config.yaml
n_experts: 96
d_expert: 112
hidden_act: "squared_relu"
normalize_top_k: false
routed_scale: 1.0
balance_loss: 0.00771
init_std_router: 0.0292
lr_router: 0.000356
vocab_size: 16384
norm_eps: 1e-07
tie_word_embeddings: "early"
learning_rate: 0.00828
max_seq_len: 2048
train_tokens: 471700000
max_steps: 7198
Below are experts of layer 6 (counted from 0) of a mixture-of-experts language model. Rows are named router (the router's row for the expert), down (a neuron's output weights, with its number) and show model dimensions 80-159. Each number is 128 + 24 x the weight over its row's rms, rounded and kept within 0 to 255. Numbers have three digits each.
After each expert's rows: "comes before" lists some tokens at least twice as common just after its tokens as in all text. This comes from a sample of Wikipedia text that the model never trained on. Tokens count by the router's weight.

# expert 67
router:156123165127140114106116114128133133090141126140133108114130117142101177128135136166121130125161092132150105131106112109126172082168131183090149138121149126097121145115145116185158149123162108106150109154158145119086151108126128114115167155
down0:125110107087134127133133131110124145129133093167119125140134098171122126108147106149136144140142107142158157149129098140188109162103158143074178126119126162114132132090108120152131103118117128143153121128098108134079078127152118089109114120
down1:109150152135116118122154108115107111101134140110160134124182154133107129156104149099113125123116059143097155150158183115150127119158148108121155148149123124145121155131060168146135125085121117084157128118145149119115111074161167101141134110
down2:108117138113145110149090116151155127116132090132147130081086129132124152134125140155104144170143126110114138136164110119117118185082127132125116147174119099108120143127153155133121082120108081120070149120100151130154141100155157104134127130
down3:163140168138160142152134092095118141088126072122126104144161141127147131103091118104139122144143138162150108141123111131134077106113145161104133110141128110097159117160142088101116071105163137120144113172139103111143193152178151106101124083
comes before: " a", " the", " he", " was", " an", " also"

# expert 50
router:103159126140148161143133136158119111112109126106118132145167098149087107118099146126132104093101105093139115133130127115131140107096166097128107123098094108117134123116149144112124085100120154110120124127151116106122096157127135129132140169
down0:108125085105120112123160137155122103122124111101126143115132090153140124119103104096094177137159138123110134083121120150118151153085126122114105133117095110130135118095147147138131136144082119189113134093086131158136166147143093135149167113
down1:105115101117132147160113078128143152136105118137102133112117154085157155150111164107081129091097075113143113109080147157168159151141150106103151107100151114132109150122116102128151115135145093136180107147123122114134135138150105111112108123
down2:121173148047130153129116108144129119151147087136125130152170147100114133122129143132165117130125109152139144108153130129120119103146111162117136151155149126073102108136135120147149099178142188151113131141109117143136163108175131094114127163
down3:161125135137156120111114141134106107137130134141128090173130122082096132114128118152116099119142140155094143133128100128138154091095150131106098114161152147129098093125123162102073129162142173085136151122136138108109050141138104101086151144
comes before: "|", "\n", "-", "|---|---|---|---|---|---|", "|---|---|---|---|---|---|---|", "|---|---|---|---|---|"

# expert 29
router:117132165126087115114123108156155095124107098090104120171138143160090127111128155153109112128111135117120115133127141149140120126124182119171128111077128154114121148155139102101131105136110151144125121131156114132181132135140126143118118167
down0:139133137141161105111149122150108123113090102122120122160189112112127089160122133119096163116157128146118091149140107115157124142104173136135106107125125160163145119150146155121107150081128129157156125122136090199135107166145144126114111103
down1:105147116125128142130152137120121122149118133151142104139121130124124137144083154155129137152114116156183080116139128167098113084137118117105138168084114165121114142132055127128108177133134127173079131136116093149122181106121112137111137157
down2:124137098163150130110163110161124106166147136126124110117148129094104179170108131116118104114146155120144123130132110131153139120130094098139114074103136147089144164134147106161178117127088177138127124133126038103128096157133145104117132140
down3:131145169167163116110100136127144119096120132110142186109123141120172118174137079081136118134077128130124093100154143123134140133143128163147134144117132103147135086109151144133154109111102163093121169194119147159073136106089106127144135135
comes before: "-", "|", "\n", "==", "=", "==="

# expert 16
router:161160116152114125117107123116105160092117133174160121143128190112108155158097097133155180174135077145156151092128146105109112103109129139112107137168123072093137168167095117147084122115087116098082106127117114140131104178143146115177100109
down0:151149163132108092132114166148148158113142134128167146143151095196127123094128136134100127096135140107144131143113116132191057159133106157160129117150127138162127135140123132110157141127099123088120136144134097189086111149148142122097138094
down1:124116124124092129142106117110131108124119092139120135174106170165145139147112106121147146097096101126149097167139147088171153130095112122159115161117099143131127136105122111125110112154109137140107139105124129151136127155133130153096189124
down2:170121110107125120104106146117136124171122126114132102145084147170117112152131146074117100171095126123196131141139131185096113134147140143111178159113115145086170149177103125150107107148106128081145138124112152139145134165113140107105139130
down3:133125108098071111102166148131139160099102116153097105100136162128126155146117117127124137129113123114140143143122117095131149122157128154114111138106166113121135107111173124135122179075167130128131123144159116119118108145132131163163150103
comes before: " is", " was", " are", " be", " have", " has"

# expert 25
router:152089114119103149160164150129120112147179104103156136147154148090130156140131147096124143148115158106172129151164131093148129129170124150147160102094128137108110119167113175171149119122117140102116115166125093101111151114126113103109100146
down0:108085096135152142126131140128152100100136112109118094099092126092142132143156092154172119106138171106143110130125124126148162118117142072135187117131102124104113113159121147113128111105141098139164089144088071170130133164167154135096157098
down1:097150088138137102101120135120078135129167118129143146069136146092167124112114147148069093154134178134112128110124144106107135116116120093116115129141128132137131099170168110133128154132117133126131130138193146158079107119125138133100062129
down2:071114150084147118110142148115101114090155099123126131137151138092078102102151140114116132124140125121157151158128144147164140121141124133133141090163132106122148131157144110156178175118154145121146124145175134121121160117095128145150075131
down3:136125094143135132125163157109113144123135110104141143085123112139125125107142150158124124102136197092155162118130192129143144204126111109105105127162127118154113145135133081113153093163110156073115114150140118146131115122173128146127124133
comes before: " the", " a", " to", " his", " with", " their"

# expert 86
router:085137151159104093101152121156146112155129135170076150172105133127119107112091128078109127101097110109130135134135125108161138146099138090146076104104140172105155174157129118090136089138149099130134154129151105117110145102136127164086122132
down0:074117095128120144127146120153084132149103125145112096139127137169161140138097145118149102148146111135144100157125110086158104128157132097175104133124156158151091176137139102089121059155114167129121174140115152111171128152075105101129101126
down1:125156129119135121142139142114158097115147119144145119124126131151127137118091121092079134126118108099137110101123149113101116137120148129138121105135121137111140145142087080165139098112094125097143174079089041144147112150137118113103113097
down2:142130124109122124090155079118160138156091122131087136202138131106132102127109142102141139124115140128104112115143170145103139123135072089111132143124108112171099110102142130132129160140116137141114138167126157120112142105141104122145143116
down3:081118121096072102128190142124167146098109102099124128155105137138168130067146109189101134131103088116137126127137146160077141084098119129163091147146111138150126098091137119127115153101111133141108072118126082108140118143172087131134123135
comes before: " |", " /", " Team", " Town", " United", " League"

# expert 1
router:139145092124136083071154128117115143137112098115140124087147160086130125144105142121098154130153131074113151153106133118063090141132105133105130136121161143158161107142147132086119130132147149085100139100139135160143060107150124152100143087
down0:147108097139155140139114141136106141127109133125186133161107096126127111133106136122109162119110112118140128098159147128157131162098122112111127128097146072101123136144124130108134123121121174102171147093105070139111147142134097093130172132
down1:154152110117100119131129171120144094093093111133112126172115145114102128126131093107142118150156129150147158157110091108124082174131130093137159141092145154140134146128113154102120146089108093158098109108163087126124149139136142123126096121
down2:106156123153146121147135124111097124160114115095129155176130145123129127126165113127173153108173097111141118138131147153119158142103092197088088147118158180132122141133179112144094091123170162092152152162105140113127121136137121129099129128
down3:128145135144164120121093110140104078126124085149107118107075135087130131118151132126144116051121128140144143105183139122146110079166123103146094134163128093159092141146120144170114087128116100106158148115112114171110128129101078108118135138
comes before: " |", " -", ")", "o", "key", "cer"

# expert 36
router:126099107127113140128151103132124118153110082178119134101104130109151097093145135154143141122108122101117101101148141098176145113114153115084070128119116109119111120092119114152205113111174119156130109140137165117108080126164126097110128141
down0:136131099158117162137143113127140123072154129116134157161143080138125128118143118120160114154143144143127127112123115106173117120132152177104156093154143117131139096149142102110117101103131152105145148122094147142099125155128125141149169120
down1:151122108105131147123156177164110106175127120120154084127130161120140125072108142168088115127128117123153137179126102085147126119115130135108146150157118133132113138151116105157154150119133116147084150122152160171139079105093142131163119134
down2:087116085131141129121139140136142111141114116099117110169122125154108154161129108120178111089100157127104131134161113153150108137162137122149146125150188143121165120087147091114085090113112118150152120111182177084123140133117125111106187103
down3:159142143138142112182111154119118106125133089123119118149145107083141160166141140111105094149124100119129127103111152107153097146075160132138149123093130136151161136129144158093075132125149154100118137145134073114117122104187100153100174122
comes before: " and", ".", ",", " in", " which", " but"

# expert 73
router:164113140153109116123119105124135134076107105147129134115114120124133150116151138180148098104097112129157105152124095150105098106141175157126144128161101097156137152111090131134136113113094101136102109149162150090130163154125166161145161149
down0:115113109136149121145136127071128107118149160133117093105140130139115094138127123096089103102148126134092123091089110130133095145149110115107148177120111154138120152173132126098128125095145148170107131104165148148139134157103116127114131118
down1:100097139156119135137124152091146085155123113125156123119114134113104121111158093130102165159173146146127126147129115127146146125169113092155110127125138074112099138158105157157151182153133160146117121143119117108137168120053126171131164166
down2:136127154107140126138120128142146135182161141146114146135184154152095079111145143158094168105163139095125133124079107127124143119087138119195143132101085154193115114129124132095155153130142139130158107115165129101110087155139123111187128086
down3:089155140153173107129116137181097140114137146134144156130199123117125114149110113153130136167154150166139125094141144143132131150116113126146120159112123117162099159120156122157098193125144120122081114179130103111128142135115127099157075143
comes before: " ", " 1", " 0", " 2", "\n", " 3"

# expert 26
router:169096145113149162162180122116139105116127117084132091116144121123130141127114149115139123145153113106146119165121116096155139089125152148139145108113180164154111133140105108159134175094105151104116109134134101122087133109144111109113169129
down0:141141151142123149136126156132087119131111119121132128162174062134092169167150190149116137131162143096139104147112126154162089129151166120158157163129106098129130174082107138102086108150093168112130124131154055096121116104072108145149102155
down1:131130152131098122125118133085108163113160139110139148169160090108133109106134106110115102142099158086168107149125097147118132134170137100152066129083091106123109122114147161088152080142101112157124143122145011160152151137163108090116132117
down2:126120104113144073115161146081129105108138078111116141124137133145141123147105124117143121141131153102140145162110138147103135104159141112152123113114141141137139106091136133105093120072138129146122127136144128144158108125152117139144135119
down3:114110149153146141118118130132140164172107132127139117114124116113135146081152162181131157138130144149136149105147131098123119151156111165108127085145164096120078116161143101096148123164122091128103107121123108108135136131189094125119095101
comes before: " the", " a", " his", " its", " this", " their"

# expert 3
router:094148099144101155160113128123153103129147107154169079084112163130102078104128163111173164109124097156138104140172111153131078095147144125118141103136139092127077111141105107112099093114117115133110103120175169159125144099115175136104091119
down0:118091127095124158145140108114127139122160152144108140112080129120141140152083125148089124116129066135106118110145166112119149097128091160113124164115145151160079153144120114089100164108160151159111126141153135155113137137119129167111123108
down1:152125169132118136168136126115143151144137143142135104178121084118099116123138127124112151156107108146107141138137086128140162178105112143107160145130142168092097078161168145157154086149139107130111123102117122118137120119097088162128095123
down2:125121140130133116087134142088140147123113127121096138107106115099127193160116092119104074114134090124091091134160126118114126117115145081144127132125119102140118159120099160077118138162143149140118147110109067121120122136132160113119114124
down3:107134151105116158117101111105160134141174109141101150086128118135127116107101141103084129159135129110155092125093158123158106112094157137136128148129104145131091117128139180112137153107159161099153134112122082121126061116139088159108123153
comes before: ":", ")", "2", ".", " •", "1"

# expert 22
router:163093097159149143103147108159160164126109163164110117138102141154129154106107127150108109101082088116127105162090142150144141118139146087131084163133089069156156136171138126128102125121112097162098102101138116127116156118110140118112134117
down0:114089137199115116123113136144120151107129100152123119119142103156144145112124103110124131131120149112088101130169140127118136105139132093106099085146148155134142090140112163137141133135130162113135109124117144147110122102123161129125100143
down1:085130141103098126090171160144158137085115157170121152147122124154174129126098122134163092106126079115156127197151147105114124148115096132110134153150127134104109145172147177101138110123089151121166101154126091147139129126168109158114150124
down2:101155139123112133179118108093099088131179150111133140126114096131115133121119143108115110109088110123108145110118103161091107173138168155117131103101074089099092146138132139113162169133129138176120142138090099091163117109142120160119150148
down3:133124107138127143149145106132134093162124134156136134163139149128160162084093163119124127157163132146136113153102088150090124125128081149139156140130145112136165086112128109125106147129124109119115119149154166094127161121149171136124101108
comes before: " ", " Votes", " \"", " +", " %", " Candidate"

# expert 12
router:095098099122100185156133111134127099141144122120142116095106116139152100119112095127114087158142148108153098139128151123159151101107137151086123150124112135154091104122139120104164130130105147129136106115170122174098174130128151151158100160
down0:173115126120120124146143101150125097109150119165113144122143168149107157126132127135118115154124134113118170133174128144153139155115099193133123098102114143118103127180134108095115102155146158152074110126122133140096110101130152169121162143
down1:113152100141160131170118174127147135140154114128129160109094139119084139075144124129114141118193155163093189156133144111099125107118156125122163131129131127145105101096122124129122133128177105133112102141156184182155138128109109130144142101
down2:119109171142063134132138126134168110121150117159158123121120106147100134121072098147086134129182121139126147144116155090119120123163121162161122138136232117128144111140118127099161146140103136143130096094135147095099094104138144158117114097
down3:114121132133111128119141083139148131108132186141138152101131084091165139123126136159129148141108137117095126109110134108135141098113135172085139103136128103117118139149104081145144107119118128106187159132147131150130094115119107126142131123
comes before: "\n", " (", "com", " =", " The", " •"

# expert 20
router:111085150143137174186148124085156086113163132093129131082064129109091138113092110133132088134106129104117082114150111130153106118183106129108124124123100108132108138097124144152129130126153132134133073153114150128108152110158119121104128144
down0:144107104129135130129163122128116171183123141108106173128140117117100137119155126113143122116169129195105165172119134120144103117099155117187123116090091152112129096113133121155147132140126122108144141161100095101122116163139104134108143158
down1:103109172142119124094178104159105158115123086108129127122126158151129071120144146107095138146116096077154157129098145156125139077143120118114127116114108128083136137133135168147145141135116112155097117125111117137111148136090140121149110108
down2:140117098149102085119166114084174113110140103165157115140143134103135107102131149122122144161116141175136076105122144157148152115149156101150099074149166105093078096146099080085122112139148148114070133133133086116117113114088092108154119109
down3:095089116120157153091136118176117123159126147165110092094109106104102146113157112133136138130113091089124139099153126128122128080100086127105098096160157173152134125125124148157107121124090124113103153154131077094115129110158076142110149142
comes before: " the", " (", ")", "^{", " a", "N"

# expert 55
router:088152117153165135117120124113175182149158075155150150127133177124174099140164079128140167091137104085086116130146126111138133117141147132128135090093102091139120146150125131084100139145166083117122103151133116155151081151106107099108109113
down0:090130105143144100133148118142145109172151181101126133118094102109144131167128085141102145093167088148130129142175143153134125102110109107074082107118102103144101125145098105111140151086150156174139176153096137112137109118161148146160137116
down1:129103113147137127137085109143183067171107124117097121125095137147147119129116130105122097123120152151109130144156119119149126128175131134137154140111148135134123085051150124102130160148098144102119078142119116088136125156125117145108147139
down2:165128144135091108101112159147147130152149150110103123108152161155150161178092094141097141147112117094179107080116161109084137139113066139127142144147142172077147119077114155165176114097178128085129136118131152170135153123136182130128169111
down3:128106114116166161186137133165154107116158174113160111112104146143149093086132116132131133123128174130161143131091125163134123134106154145112150117146174083127115107085092098155148122113113129143135094133179098141155111123129130159074152126
comes before: ".", ",", " were", " and", " are", " Division"

# expert 48
router:117148113126122124124152183149135105154123124184152126081127171118107134117119100190096146148138131138126146158130139105135129174163109116081087150101108136134153084099166129089148100111158127128176124108090105148155102113130104154131118085
down0:128146118126169129165137149126114124131125123126160114155184114114129186090108112136113126127139103153131108124093098146159110108122137119119167129111110103128123094095186140106154094143106137116063147118164042087153122165156105109098138142
down1:172126149134103121092189128124123125146099114144121139133089129132136168169138097128136112148120109131162170109159153148141149182127131135072093082139136116142116151111119127116139116137138166132117104138046108139135141116132087116096143091
down2:141115140191158168144124087127155163101137117098111153129118119148099126106132146179143160107097119125111141133153110134095135146107135129127173145134122087114110102109137102123143122124122102093134173128171109142089166149105102105134097081
down3:117169110115143064100159218170116151104093111175105109101108145168168121113162113116154116121127121114134129149146090180177176152101131152117107131149130164152115104078119114137095148143080107142162095145115146150108138143132112137133100094
comes before: " (", ",", " and", ".", "\"", " in"

# expert 65
router:129109134163108150115165085168131125151136155158130133078128160099112166119125162166101151133089126122140150092128168138129112112124116136132134111130151123112147125100136147128133111147151130174154154141131155148097170134158122113098124132
down0:141118113164106103138133142123129113095088103138182147123111107113116103111136087081149098109165119088107121105156119121177188154125152103121108125158148106136106092111092154176133173163152152128118169160121161083133119135137158108102136104
down1:127112117114133126123160099122127115184159116162107131145151140102118116111147147084136145110096114111149137121145124104114125097112117165100102136088122112169136143112146139102126137117135164111093124100135113106124108142096118101135172131
down2:146119125117128160103128164162123117117085130129098131169141112097146113103164096128153116143134123125091107119153093110122137115150116105144118125140169120095159046111147116115107127105128113163102156139107105125138137094119162160142108134
down3:090161133137124139127136108123064147131163120140138129192121146110086115130141159165148125107195103146099097139115131127144132103151130087127133122116152177127121121143141062085131119114117127165124147111159086101124140143111138158103162141
comes before: " |", "–", " League", " Cup", " National", " Party"

# expert 21
router:147117121087114097143150126169093114173142095120115140091123129127112114120088158129097141097121143169144140132110107148119145111149115162170133099102115118103090167170121136101166078119170100088128112101144133100144114107122145126097110151
down0:164130091177155095121093123153119132141113154137126122115152130092118162082117123165143134118102101135188106073082145142088113129142061101104137127105146128130137109152117122108129122104121139107124122144126129112142099123155101104104135143
down1:129098109092142111141131144139116137132173106110119142100142123137137124130122119148160186147121143118138086118169172126144120123096155134120147141142091136091138202124100102119124160105144133112122123139119158129139122116116123126149134130
down2:125100096122168136098130135166167140115166145139101100151102079143140122094147172106126171146121164142163108107133100129132126132131124129088139128134142123129123113118150105109101169175098111138083148135174137106146131108083117136160108130
down3:124156099173143114117102131098110084140107145151122106143109133079097110149137148142116157138147107108132133106131206141149120149137154135176144121108132106110128108136139160110153128098137104139106171127105190123110150077096112140153135152
comes before: "–", " |", "th", " round", "nd", " place"

# expert 90
router:126098090148088145173113168125100112162129116107144119143083104127124125131130091120174166109119117072141119130152089149098120094137108189119145138118148155102122152073110111147135130137106077119094144165103104123132128098095143122092132168
down0:128168133174111122129134119132121110142113148141088130171143111104106131136149121068114108092111155092133120086135138124134152099172175146143160118120134142101147114107148104141168127164104128163139105100115135142092136104175127120085101104
down1:142127137106096128130098169135096122138138070105185110105114091093121129157099156118112128134159144149124140128071142098165120118152122104104168130085124129108145136135144149127087163124114144119111158112110092166149117148122137103110171132
down2:174162143102129098145113112127127136129150116114135100106106138132130133089164137161139109142080121131114124109119121146128153126069126137113096153118140114082118111116098091131150148103138101132091141144128123136129149129141115074113107136
down3:110118137160182110157141153151178111127125155130127086114138080133096128098129158126155149147117099072156195103120122093078077090100151143140109097132119112107083131144117086158142108127140144118148116126144135112154155111121098124127108104
comes before: " |", ":", " the", ";", " a", " /"

# expert 88
router:126118130110115169098126129157096140080110131112168109150144072121154162118161146132118126140107144130101071140158123108152110129142105139099155125129122097176130115139096087138093149105102112123143122163110104121130184155126162110127168125
down0:083148090121169167127134162155105107131154132145098114111152113146149136102095175119178159117124106151123102145100103118144089127138128118130133144125132138110133125084105126137143156125142122106083154127108102122125102152115171152135102152
down1:114138102087178116077144110115186093088124141057105100123187109122112175136114164149127144128109124110106129137147127126136116091166136163104117134152138141156152136101121117110085139121097135139153135088107069102132127116150160151113123093
down2:136114164126161114127128141157170152141125133201142120128128112148118139146063091147131149113156141142139119128131169124152134131090152117151097127135124133136077137141120082119128141126136116119108154118099044147106133157112117089183180119
down3:128121099097096154153170118100102139139141116126083139136174133124125107120140094126118117129119194117105123116140132100151159090100114122128102100111140098047093144179125133117157109163136113129120100093124166111141134145120122114131126142
comes before: " the", " a", " The", " John", " K", " C"

# expert 93
router:106091126116120137160152156137119141154114147095094145112116131158080125111132130110111166124075155138176141106168125144095129145120144140143096112171127169198116117153152139100142082145154139101114117073142145103132154110104140116131147102
down0:094115100120109136139140085131121080101115112133099134116087110171169114116121101071142100153156171089143147167149141131133111162105122107126119131131100127124143086149123139091095105137120149134159138128121042138113132145163128081108109133
down1:109119165096110083140112119116177129121130119150091114134143121146151147131154154128107122140101103103145135101114154127118114104160106111115112141112139177076152133112097107131101120157126113167121153114098095131100135126146149152180080132
down2:120112099110091136118106137152121153076117064112140151104078128120163115125098107116115151143092123137126136138160183157102102153128125162114123104133124137142122140134159171149118147127097127155120158112146116127132123152144100139126138132
down3:110134166151130126143110116134115146155132132146135096087174124100133097127092147061113067144148119121125089102090083123131095122175136101156105108140138104127107129098140157072156127092173088141099132141128114119126159124115139130148149115
comes before: "\n", "|", " 4", " 3", " 1", " 2"

# expert 82
router:128145168117155152134168107107107132117170102130127167115154108168165158141104116186119141170167122125113141142112135125166155112146157115139152134165119153124134141138094137143169142154120158140157127106139120115152108102082120157156162131
down0:132138143134139144148102096136088106154117113137103139125133121133090168137114168173153114110095095102109123136151117139141099125138134082103146165121130120077078170175101104111154138167104129126120127086163086131136107134145115140104117145
down1:134120157160115110147141108105152154127100104138124097118152178105125138145105125121127153084124119120124104128182166137181149076118118146120124148105087124091166130119145107125130131156131099146166100112177117143108143107119146120098162145
down2:172149130180142111129134137128134158184109124114122156111129120152146128143100114114163124132153152129139162082115139090136148121098153107083133136115155122143105092087128074121126140133156131125160100136071121132150132117127137160124147115
down3:153146109132114106167115095145132133088100118156147109161086087157116147125160129115141138097134115169126113155133160127131142141126113103127136136109131158136149101185109133120145129116141106125129132168124102094173144105099076133173087151
comes before: "-", "|", "\n", "C", "B", "S"

# expert 35
router:120128121151142143146150126146174123132113069137112129109085144099129098137105133090129146100103127119113100172129108157116164118179129121082130122112091098120163104105109101145143127101137101143135141114157105116145071175139124134120150129
down0:138130125149115124135176186116136055103100123123141166125120105124080133095138131083149140143146096116120100154145184099119129113126118170157134108128100101096178129152125121129126125124109174134131142155109158110126108136130153151113133103
down1:111108112124136062127164147100082132163145195170152123120162133136115115143164110139138139123141089136150149155116146122128070088150098094095118167112116110114063162154108114179114173140146158185107148150132088119148133149130178130146148136
down2:130105140114138120149159111123175109092098127118170119135119169116125107146181118143122125129150118140119112128122115121100101131174122146132116147135110084149096120149154087127126123118135091135123131138104194122155143079120120140139177170
down3:130132180103150075095124101148122118156128155159154156114103165125164165088088114159118167118142104179129127132120122153126187119129116120080112128124086117094112125141174095111151157162100149094090165085123054153153102106142124106152116149
comes before: " and", "000", ".", ",", " (", " in"

# expert 79
router:123096122090117117126100116125082130079163117146140162131087098163153120087121132135112102103155122169132119112151142106155126163101122081116133140090165108083136127135130109106180160162150125155138149125121117151185139101114150117135115143
down0:080151135138118143120156174131093139095125150165129114111164125115123171094125132100118143145091131105154095122132120114105097151098145110115134148166099152140092122116137109151150156144101108161101137162100127081139129123159139116102171096
down1:107084094144118080112114191116113135105140130131132105124107116151122115128113111152125145090076090093081168124160157096117118088190124138138124109148132156113162172133136171109096160130147132086103131168146091130168116146121161137097078140
down2:162136154128149096088109135078149124150123139136112151134159148142152080099150162124147112086159123117125114136138132107151139109193117159122149162138147144107149124159115118159091163116144175119150097151136182106148118109112116123113116070
down3:114173143135121144139125141116155105116136150147106123110131169124137128106148137139116096125072103139162096130141108091142102160196170140129141103154076097136109105133131108109128171137121166143098178128073151127090138151167169118120096154
comes before: ".", " |", "ach", "ub", "ug", "aw"

# expert 18
router:123114104118107150147127110166122156101173126093124113090134112125127124163096111152125103165124141191155086142140097115111149114127116102095095111134096109120146090111150112136159128111142156154137109131144104136110116176111128132159117139
down0:084116132136118095120141158097128131111166119108084138132155111170096111123155092172115144106063104103095151148120149121138147179154087061129130144156099134126137114128158154107120099138136125110134113147140046135183130139132126148195120157
down1:076176153150125136127129155105091108125142134108118137103158116113112096148117069126177153163187124084150124113162105160116121133154135145107088131127116133103120085094116091099122127153124137092132128164104063082148168113114146106144113204
down2:161132124155122163169140126187109108167125113081145127150145115165117129090132147123119141121142153117078159113082135134175115099104149101151094108126138137110140130120108140110102158074156154175094132088124143169115162115139125108153110154
down3:156127123088153096087170096118146122151113107141150106145150119105127143146078093098142158143143092183124178140150116127103145130102136133108147104125084138144139145117110123104141149121128119109137155132092070149123147130075089120111138087
comes before: "\n", " The", " |", " He", " In", " It"

# expert 84
router:086156090114159121129120132093102085146183099115121156101123137168137114145154104096138127119153123169139095115102145149109137096137129109147196153110092106164113138170119152141137129126121105111151117154188150135136155168136152143150085130
down0:135123092099095116088142094104193145096090140166100152126138110120103116116109145139068173139128141128142121129118129162103145178128125136177111132169056099092182112162145111134107134123142120166121124162097165137087103093116112164159149104
down1:152104103119097144120155135155155131119092165123106142108117121104165115113142095118151130125127127136162132153089126135146135156114126129084097119098143127116032105145100117118138145155127115163093172121166129098100149092111088120095152110
down2:162139129124137144136102151168101170125121057127158129137162147196131108126110108100190155144126161100099110111167113174103101129125134122157108127166160132107113099110172116130130120129084119157196082117125108073127100116139128156101152136
down3:127119132146143094160108112158130116128125122107115168107142171128122151127132108163172077123123149114167151136139142137130139119092146087121172118139111109118124145137100131101124150102105080170138115155126145111130133116172156142124149172
comes before: "0", "1", "2", " The", "3", "6"

# expert 42
router:143137161106137164135137128162135148091124148102112100151143119094110124143120131104117123156092113136167112125150114131151142080161089187104127119118148138143101094137103147117091102119118110152130121111093167110123116120149155115157176131
down0:099159113102109144140084127186130127088140119137097101137129103139133082131089093108164135141135109095143116174102136135098124138132141105178136101107132146095108213183130128146110115142128129131143150137121135123149136147139117152099105100
down1:149122117136119126136109112128140121109144102156082139136169079137114127106186176130124098166132140129115178135109162104129124135073074155093142113113141108198142158141096151129155107118135128141148098129126151107145129099159156117170168131
down2:150099106113109133127125107122110137132153111132111121143160114142114110105129127147112134131132132127188134118150120139141141092102106148152157103155128151091121097137138103119142164142120136121103147118157071102159146106099128117156130154
down3:109139140188143087151178130104157160137097120146141156126130095157115101152132136098116119116129107077158139113095110142128114156123154152110111098152150108144156101119096149132130117150137169112162127152129077140151119094129127099129100097
comes before: " the", " a", " 1", " 0", " 3", " 2"

# expert 92
router:143088113143132119119140133140107128096144107156112160138107132118120133117142134139158138127169126107120096172098130115075104182153166168131119145162097122086111131172116097156106124149105157114128124121143114127135100122141118151115182140
down0:135144141134106134094121139138160169103147142096152155133112143119100121130141133123117136159113130109178088109098099106139120152130109097142135106130119095131135093137157103103084113136127159110133130166159140114189074156156118172112126148
down1:132120132139193132109140131163112119140109109102142151113119108145142138148097143152123125088123110082152176111137151149116114118105140136153144120106123113120106134128118129138135158174150086131138108143143128123126092102126171135130149105
down2:098118112154103138116111106167132128115124155143132133095141145106102179139160101137134112134161127121107119149128128122121133138132126166106153128177121110135103132107122124108142159076126190091121113135113147141101106130155102136127132153
down3:127082125135153121113111124118129125104093151122120148178143177120139113113127142104135157110133135162161111138120156136112110124159116146128119121107082113172139181146102132113151153105157142154137156085096163151167101119121131118121169081
comes before: ",", "–", ")", " known", " to", "),"

# expert 11
router:121179088154131172157108167136123137115116140090080139140150096131143141157127133190095101099091115167129145119123137163137120109092163145184124153087117147159134124168136112114143121156167149181136132106132117111141138179141101117160127140
down0:093115147101116098160111153123117146153095144132132118098171098171161103114140135115081117154158127173174148137170132138106164160120097077172087102128124122170135130180157123150099100149179091104140154114159066168090144101134107101105133137
down1:164121126114125106151091151100128133133155087171162148177124170106171133089108106162129183119105141104140150144097120105138163130182114109133125136079127145161112156118091116150137089121137123109179104155097144152113143088108098103138135126
down2:102158164131137092100106079134107125107098151185178110130115117147124153131134189140132095111082119147108116135130088153131126107113111118142165071132134127113114138147111123127106158124141138147179137107116046106116129123137107136090171140
down3:123171113087119087134108128165129100160142126142097187128134132158112112116153119152154130107134110135143116092092099154134140090088148128118159144125115157134126169182130204087125137135097102150123153135124106129114107123148139095150123166
comes before: "\n", "|", "==", "The", "-", "In"

# expert 85
router:111157116145100121093103071140111114117157117099101137089113093142086111169117129128121137082135116175120094108092122172147138109130102119164133106120180144116127132120130099101143112107149117150141137147137164107138165112166130155076141138
down0:129104144127118128101136138154131096129122144188144156110160155143131116136138159137150095150129104114135131163082081119147095121124125080106106103122129166150154118150124178144138121122133111149097163111098080155151141096090081099104130133
down1:145146136169148143163163135173138105151116139082143125113133147123160154120149144116122132106118124141116114127127122104126092134133152107145089145176068077107121155154111163121125112074123176162125123098141079132128145128075140096149115173
down2:103129125131137115086110166156128110113118115118113178126103108108148122119120122126142123085129123151148159121130161121150124125118137151144153135107126132133161144121084153179127145086142146093125146157116108152159140101147115143142128145
down3:131143149128133096186129113101120107176140134152154145156122149116119108139148144105131129089118128132149155197147125110178106119153108182111113129122126129141142136132148152124094158154125076151120147093122079136105161134114152107129141115
comes before: " ", " |", " 1", " 0", " 2", " 3"